Below are experts of layer 10 (counted from 0) of a mixture-of-experts language model. Rows are named router (the router's row for the expert), up (a neuron's input weights, with its number) and show model dimensions 0-223. Each number is 500 + 50 x the weight over its row's rms, rounded and kept within 0 to 999. Numbers have three digits each.
After each expert's rows: a language model's description of what the expert responds to. This comes from a sample of Wikipedia text that the model never trained on.

# expert 4
router:483466476505515521515414560527519513519427510550579472496384531480447533611560544525611488443568440569457477428426447540490497542574468535493562539440536496562545558472497457494432518573496481488528533511428437465512477442497492423485539495495473441551446501434438467446431379499504512534494464447530576539583548482482480492462564516622385508475428464542523444510445513491392562499585540579562540490466500476553440412526529500484455501521481553463452545485551426483581543501494398556491480514559517502456538412516519450474521545578511502452463543542587525522582566441604519540539571541478452503478478461446514597615437554486637412522498580524493594502490455482529506523437
up2:550469450479521465541509510505414486511502524548410485501579531413545490495513493497417508408498435548547561474562538562433438587529410563525521544466504454528553516455476360494502457570548512513530491520482542482560480472436467481453484553563524528494475470589507546453549452544566557510554517510555541570555440418460542444518483370474527435459477527439561407449491492561459571546568441413496445516410440533385509584381500491519474577536441451503493528472537543593461469502600481546490559586480480502517566555376496462446554571494406495445500535508490518454479511468481538482436505602493558415451504504461414432436577536498433440364483524498473508528518521499441462499503
Section heading markers. Equals signs closing wiki section headings like ==Awards==, plus heading words such as See also, Career, footballer, and years.

# expert 16
router:469486464548433529518539500580486449531615509525477462511484526544625458524543549574426476544375534494497551443432599515512529471590487447576634513416496588518470421524409560534537487568482583465426525447553572589627508473563564470457458494505493469454506544502414521454519507465505475517561529532514571454503499562543442532467573481471452444485406620464590577533501474543571459479527394418532528518523472485486474477447452505472508435483442498493504555480405387504552473542475556555501509552485438477542417594564531455508446495499396522544488517495452489424584494486511580510447479509517476542549405495526522483478538548524499421395435519496507465568469527463482500491501
up2:545527505431428454455452568551476515347546587552568563469429505523533465535502533453450509546514535517563554446533508567480527541475502453456438392485413579528566543488479542519508507538492583482547509425475448552518497569571558549508459471518489522469581463484435522465509516499509485549478456529547397563525466576494497525552548564465430518522438526404603487417563549576589445531522564497555529544396471507449533423461502592458492515559580566436484570515528462530525433386524496503523556498469558585542438520430562516510460435554467505513521491594546444461453562507546538551546570508453459482521466517370383521597483464513580568522517434458448488496476502560492578505534
Table pipes, line breaks. Pipe characters starting or separating cells in wiki tables, especially header rows and empty cells, plus paragraph breaks and opening quotation marks.

# expert 3
router:502492602508467569497493513514452505560453498505534465528433599472509479545430593456423542475509490562466577587510374484524536515413514590502503464577430485476516566452476367462419457516440452540431448486498524518474506433564495421465603576507504566504512549520590492475447461553528483435438475500476398432442473435526554554519593515529514441475527564563483519532442493475497447492496415441446486512541407537465504485381447519564493612537563438535559467401503483506525388401505534457484503520430517551383457498445501442436539454477515486451504456513562519536489457479538461572458547494392544465474563526511487527546520573495566468572542579465563541563471516479469426510453
up3:482643460482536520466550451489441493407510584494526525451486419493507472508548432458491490515518454575500532453583399490622571454474453616522534484541504499456524450471607494505393584524484423413524499441571517504498438566562535532594496460474601600462529439499440502475515529538520452512460578488483486538508435510499614470467511465457476497546552501510465462486609494631555595558532546565445538500562524480440512555519444477486604492534551460448542569551487526544493438422552495469419508469466438440474585547504566523480418477544552489430498462455495555481600536601515515538555479539508497513558455577506499513522520407485534514502496484571557465495540504470578596439445
Relative pronouns, table separators. Relative and demonstrative words like that, which, who, this opening clauses, plus pipe separators and dashes between numbers in sports and score tables.

# expert 23
router:513528471537468500514436518558500551498588498490453484584473376545476459428529512552487466517442417490487474541502475588503408481473504518483585537562595562531437486533478441522533587508474488636448557493416509517483515561594450488525528548531535411479456540456429409552505462529474521551485534367468490488495478458565487552541479477521522528351463554441511578482406506595486574448526573465435434512534470483511482572492436550491492568497494533564498439429612464484586562542546450624466463529472495451408501545491508487512494435473541451524539416462449476501552544528512496545458460493493515425477565427512412515448397487520556535425543478500455477558468459527542460528355
up1:530611545544597498539426427457481522546556469510486497519484548486530574376567545466509524550542482391586575606542519515512420490541494417526507526572536535520542512472455554565521485581469515550502489465596454484463522405460466551463565494469516485527510474614608476463491566460430546534443525541564474500419548502499452443454530461508532589506477510523533481544455571469531558422471487480434506404535527579526452532433554479562540531472480609496505567539518558541479553450504459430512487610427554484454476502436458469472493479446548480472437470514436442530483434503462492484479490513583495485473526603467312462452560489467418562515503394483516454486602427502475438494455
Word-initial name pieces. Pieces right after a capital letter or first syllable of names in sports tables and lists, such as B-ul-garian, Herbs-t, Tr-uex.

# expert 10
router:540495491479498539528587548433520518476413524559492482493542600499465511500468520423461466481486559569500476515495478498513550387521562476477485475473419461496516547442450552534478504464462438443592544533617454518538449582525508448415520482424494475514507545534568595493536574528537511429477489442435460586486368461485473550530553553539430432546544485448522482522493515442502477575587428522519483497619454505529498597604429479505501552454502404459535498580541473520446405487495414484465470525593413555377549571523479541477581546546443486419480523567500494514530472485488421417544564625476471489487511509449558504533511457499422477549538516585464546550462545599562495430409
up11:586460429566562476480458506516432547440505577457518497543539476568578452544497538447550456551550516509484460436514392439420457432473537546536468576449444506423527479588392472556558507529461556513531516523506500464409547567615516464545619454476466568480469485542490454485529512488506509461513483475484479461513553490550495497435511492537546552497459465562431490470485508567552470606475504600474465462498548526503599490608422603496554523410545550550541607492507508524488498537475431603532459460554406520477568559535481496567508484560496549560519484496428569526327495531563528494525481450534501502588407426466519419534394485486517525423510494525609539444527532553522464532462
Word endings, mid-word pieces. Suffix pieces completing a word such as -ing in knowing or outlying, word pieces after wh or qu, and words like time, even, possible.

# expert 25
router:492610515391562516546530466541551622568477545366496537554516546507517549421552459530471542485509440533429487538562495373482532537447528446485520472444405478522533488543466452503503574459513474488513507505438506497439519546474549523488547589523481473486497484586450528444477506540493442502582488567596542484571443543434580563470469489486466512591472495526632476558439570445545348482568436495569534506498426542550513525406548471504473463437464513398498510510478475376521527478529526556585470481484489603484574472511550478531619492435512431526596502475448470479480454546493457544440471441563498525512557482515462496515547500569455462435507540513502610567552552442482414507451
up1:457419427687521493580508535465531471546474449556471474463433497546559424530522529545478507626460530467563461500527499535448513435499506511454541556491475511485549524488453463527551508484474544547532494464451532464528446342528379489590511475529363519539521474412534436508491533483552517431446538490484412517588566502433424548521516467337532490517438511546422529588442403510486531510503445459520488493457561421533529424481440405548594493514459531515443434521451543540510487535484434534548444487535493565390516499420607514519491509448504513522487568500555494466518487550497507546516534536449537512418517473455482529444480504531516402550496482505370450459517470557457565559518
Clause commas, be-forms. Commas ending a clause before which, while, including, plus forms of be, adverbs in -ly, and numbers within tables.

# expert 11
router:561500520485459498483456476573549480430453428456491529485453484428470565471467468459508470492514475575554520480453470459527517441479495500488433495480546507556539485527497484474599522554417487535553534557542545498523467514612490536451553609498525475496492521639447585558483489453443528468542546555460463547516458491485553515313425469555534509447494532553468498431496505542482542512377505520405532517524555496441547473442536523519496493472481524525501554393577571501465554424572557566479423543511480423413410530527615435525615499533501443546469476505426485428471451456549503447565531443552497511476462448586508373535496491408509516550551510385543480595490597602527487524444
up0:423500418452492587508495465523446522477464493495548456532521467412539475480598430427570475579457496474642473592501543521519526505475532534600386511513539528538469431496493488435529400482534543522533494471559562589448502532466558401507478456398529516389504558512485429474527463480528480486619488445471540501437516409516465509513395505483523495501539543515551463506429504509512466514489467506517505439598474461462577547512546463452555420551578431510447408580516600512507518562564443495441512515505496416417444531505509417518512579450476510473491454463442563494539428487419492472505444543531497515462512500508567483509440487415453570546521414431449543507569370578440570398508
Currency and mixed pieces. Dollar and euro signs after US, caret and brace in math, than after more, plus word-ending pieces like -ges, -land, -ination.

# expert 26
router:490378524520569487372495588499437583498444494361427508554538489637438456473551577539505481462355436506584439468582461504504521441434474449504481570584510449511504532432498456553502543523497426548554505563451524389479479429391475458515502557475433464477563411460542455498523440524563491514466508469538468502442464520483468481543436507450504562507617498488601522458447497553481522469547525467525460503487569560524554534571464528558525632528574505573521437506449488543537548445531463534403434510441459504568542497489499525509371512538543432451553524476443464582494458516506433545498502510492527440461483505585514535526439500518446514421510568482555515507496515520481596530462
up0:464409436570529506462449487450489424492354566473590585530545524418552471482514520517459526429360509581505416486427546478526552599504547458436472552524499545495594569468439453522519446513431504409481515531546400467519399544476567420548503481421532546562512445519541541519490441425515500546490579473506490518479479444564543485511536528524462464485528491552527492493537521553463589547511597509427483550506498485485586536485557445490480518407509469465550513445497627481494483512475476549508547374493581493452442605527497485466466474601580445486495453489492442407573443610404498441535491485513482429486448515483530546437532428521517556445467459459478543472466571530485509513396
Units and ordinals. Units and suffixes after numbers, such as km, cm, kg, hp, inch, 103rd, 20th, plus some table abbreviations like GA.

# expert 18
router:488488558470499540571522523385470536466525552478580516466490579538487524423534477507428503493441407524449490479459517393458507509530529403578478486527437437455524357513461500564474523444428492439502484441516573484449596443478521526533500487507552532434509463581553462555577460517549535393567420459532526514522499512505506513528505515439432560523533492503505607481478518512529440556598487514540548522450559503444508502505524462507558515513536572474438351516503451473460468579509512460412550417500523445469485474420486551444382532518525456476501528423493473619621620546429501501420523520428470468541544481469603673556510474546515483490555480489497537505543482487407453481528
up1:535521530436553523468432557551512469490440493398513462534485511509463505487466541568479536481463547573487427583500560473507524540449494404377480555481421544516506530538567625513563579578473467510474512536526469523478479426453556475436437621494549474563514492574539425446393491652503528514477512523552537427470446444412500480455516454517597466487577564568437468513472547522495397491449532483486515551519492554558517556494472438494521549588536525435401500571546531522531517467510591456539537476583516451558396533489437601472495503474435552522500384521556546544582422395544497514480474581500475540525582493477566504445479486585570547531534461493521530457497569520542530432504
Auxiliary and linking verbs. Forms of be, have and modals right after a subject pronoun or there, such as was, is, has, been, can.

# expert 8
router:488528605506470503542466463421447523512514426438440433493443574499515444559481593518513528459523504451571579597512457403616503462440484502514430615480455560498526431439558425456489545462489487517524439556569506479539392469461428411539420560456517580484529539530471502495508484513505523506413454441483574505484544456447453514595556524411498463493466507622521583509425531546569491503520476498509537378514473586537489467480437460502460428477566566504448530442484492490602493474499479536507497602548459538456423438482522492522520549505471541522571516457545467540402513524503436483459578471512509464511596662511420583494481531483562453486548559519517603514421453542524446480475
up2:508441408493457496470447581528476499496483444506468440456460478517454403523567521551521450491571549554599488488649545414545448445518591537513447511522546523470567562464516468458423514540485513572530487402434544510514522471525515442579511498543456584528445548526612631469446481516502462568450527487543561486489523499482371523502455409474535421423463584515486537546464416540533515519493537470473444471445464564507553528491574512501561406468539486504547571504483480511528541537498445439500467525495529518511629446481472506615540454548565499562486443427593520453438431472494396564457547378491507580537499457479446520433468483532530482530523477533527491574490602524422499416574
Infobox field labels. Commas inside numbers and dates, and field labels in infoboxes and taxoboxes, such as Genus, Phylum, Coordinates, Website.

# expert 7
router:533498453450536448529582386535549452495552433463438489513447518467568510501496491421578534407637501458496494524573457525549448501546478581617440427485450564480481560529590493465388519530499464476528504485552474526588487480485471408486532421482517495513511454483467498539463521560444353500524521552453425529512457535550556381489432517540495503434497460442499447536541544456552477446467517557501553392416514505579507481609570495458461447629464427435492472468434526507479564523614510456545531570476503490557448472535535491510542434543452522551469477505540556498576483490496517550458457458521440458584453552589423424417520556469444460539503526574520505441554506446535545444564
up1:521501539603592503508498479568532535465517476455446501497575567380555514479482561551541567488547479466550399499476359506523493490533475516522548476510544510423457513455449540544432384567486578493562442403572465472555543535544528466469531488527464470491529380431529442488510409565440547550508478408441414591515550486596391417394514534508544532530462541495565471552500509456503516509493566434540479551447450456497541551564587517529594570403430505477533572500552474401477442590474550500514512524468463465505464537524449494579568525517479487406470559506457457476543567530503482531515508556512493540559503592498526495383452507473483536433535518501481411565503490441430517517581
Conjunctions and name-final pieces. The conjunctions and, but, &, or, plus final word pieces like d, s, n inside personal and place names (Gertrud, Trinidad).

# expert 19
router:565522534472518473518511458622521452539433498585572413489510511479550485504468366506529520530569506527454505475528500516473578480492520580474485482495580575575477408578515490499473543437449445462484533509596557466513533531516556569515441518521509554536611477506442460593483552451447563477535468433487378540475470402573508485454363485456425471568468553488428431496554536570556493493444546505524535520592450434510471485545526510555571392526470493487430532489517507496434427496486496526540559558598561559549412471470485494433471489429435452471543537502480494435490468417438544531581470425568513490439537512462439445431401534465413529535538455457494522480540472485548556551637
up1:530491557443623503467600473546442445517502439444467583534457451565468530458498484502536585505492521409472529561482487494539458495532505558402566529530508469488490473490501480513455452608433390375524473622474579484580522468527440443464564530554466523426620566528483449482397550460534483463490455523503528600443507505480401480455423492496545457420472550525527404413503654561506519430518446432525524461567506496502504473521467484499537396548501528531500503463408486459525438450482604508638593503544525496451490476444459468476555489432499445480475616437516529464498541436581456539497439452518544544486443470536440479524515489477478465509506486452562521501485598478561527513514
Proper name pieces. Middle and final pieces of foreign personal and place names, such as Henderson, Yugoslavia, Jamaica, Shanghai, Kiichi, plus country names.

# expert 0
router:551571503475502490380648579593465484559446466418510474511567419498504481503485455481540592531553587476499537534519464571449566460516410492488460554477457529559474431537587559432551590404529500551559450504471513455463553526479516574526494498519464530424446439475445480542532564514605468528506453438524508469521498457462449525503372436392459497513600465417520405509479528512400469456480496471561427554529482430475538437509538521491526496580507536467532527434607450454496545521522527516476516524567498515501505433465499542456442495478555515545554437468451541428477541454553412496601504409586458438518558440483452552404502524572496577483454526494564471447511552443404529482547
up0:484506449551583566444542463495509397595477392500578512543525423449542537542547625496545470537547458517400472572476455428413482495527519517514556438525482371468546492488542504578547539552484550522486488579465532485514620495556470535503512543502434510490401502452481478511535538549573410540538490498544436515545509437472451508570458448458339494492515435508526470540522520572492445445561535496583442538561453523497479508575494484548535523564510411579527497490456438489594555551548497555596463453506545470436563435545508584428503458516508527439492448469546483402513426477524468538531543400476589489494459379461471609511568531471488541492489567471482478418484564548514474486471
Name-ending word pieces. Final or inner pieces of proper names, places and Latin species epithets, such as -ville, -shire, -kov, Swindon Town, Düsseldorf.

# expert 12
router:585645466453457569423592502447546406500487505551530506518466478466489489465472500446428451516531506440471568526479508507545511531569424580545548499513496510593450385545528575501548516440555418442432432448493531398406435491531502505477466533453518578528539492475606519401507621527458464471451490517655613433522492462430511474483543447502469472520562425466508402567523426501445520528514502519607519507592497415469412466526521460591516451498502499503460594511532444453468588530463563492512558529466494510487566508445538505467474462476508570535464527502523504497455533505581528456499527395479443518537533579487503568430433503528520492457491511620534466442420508468455516442528
up0:478427557474457526551477437549535385423491515562446505578505440487542436588520488427574459512445554540514431448477476473501518460468512486527450501474515476454506403527476431487406513538481532491432444466431416486504521501487480428470538598512474518450569508487527542415487480545496435487533431604516477446512432545515472459451521503560515558472553511503534421571471541494480551376542465449528538448497506507628530384545446589543499483539505526430490415509499526508439495448557444504467397525434462540449475457570520525543577567488417491477455593467513453529481475470454477452536603604410502492603560519525486371500520492555512567562607575443490547600507568484462533553443
Foreign-language word pieces. Pieces inside non-English words and names, Cyrillic or Arabic bytes, Turkic and Slavic place names, and particles like de, der.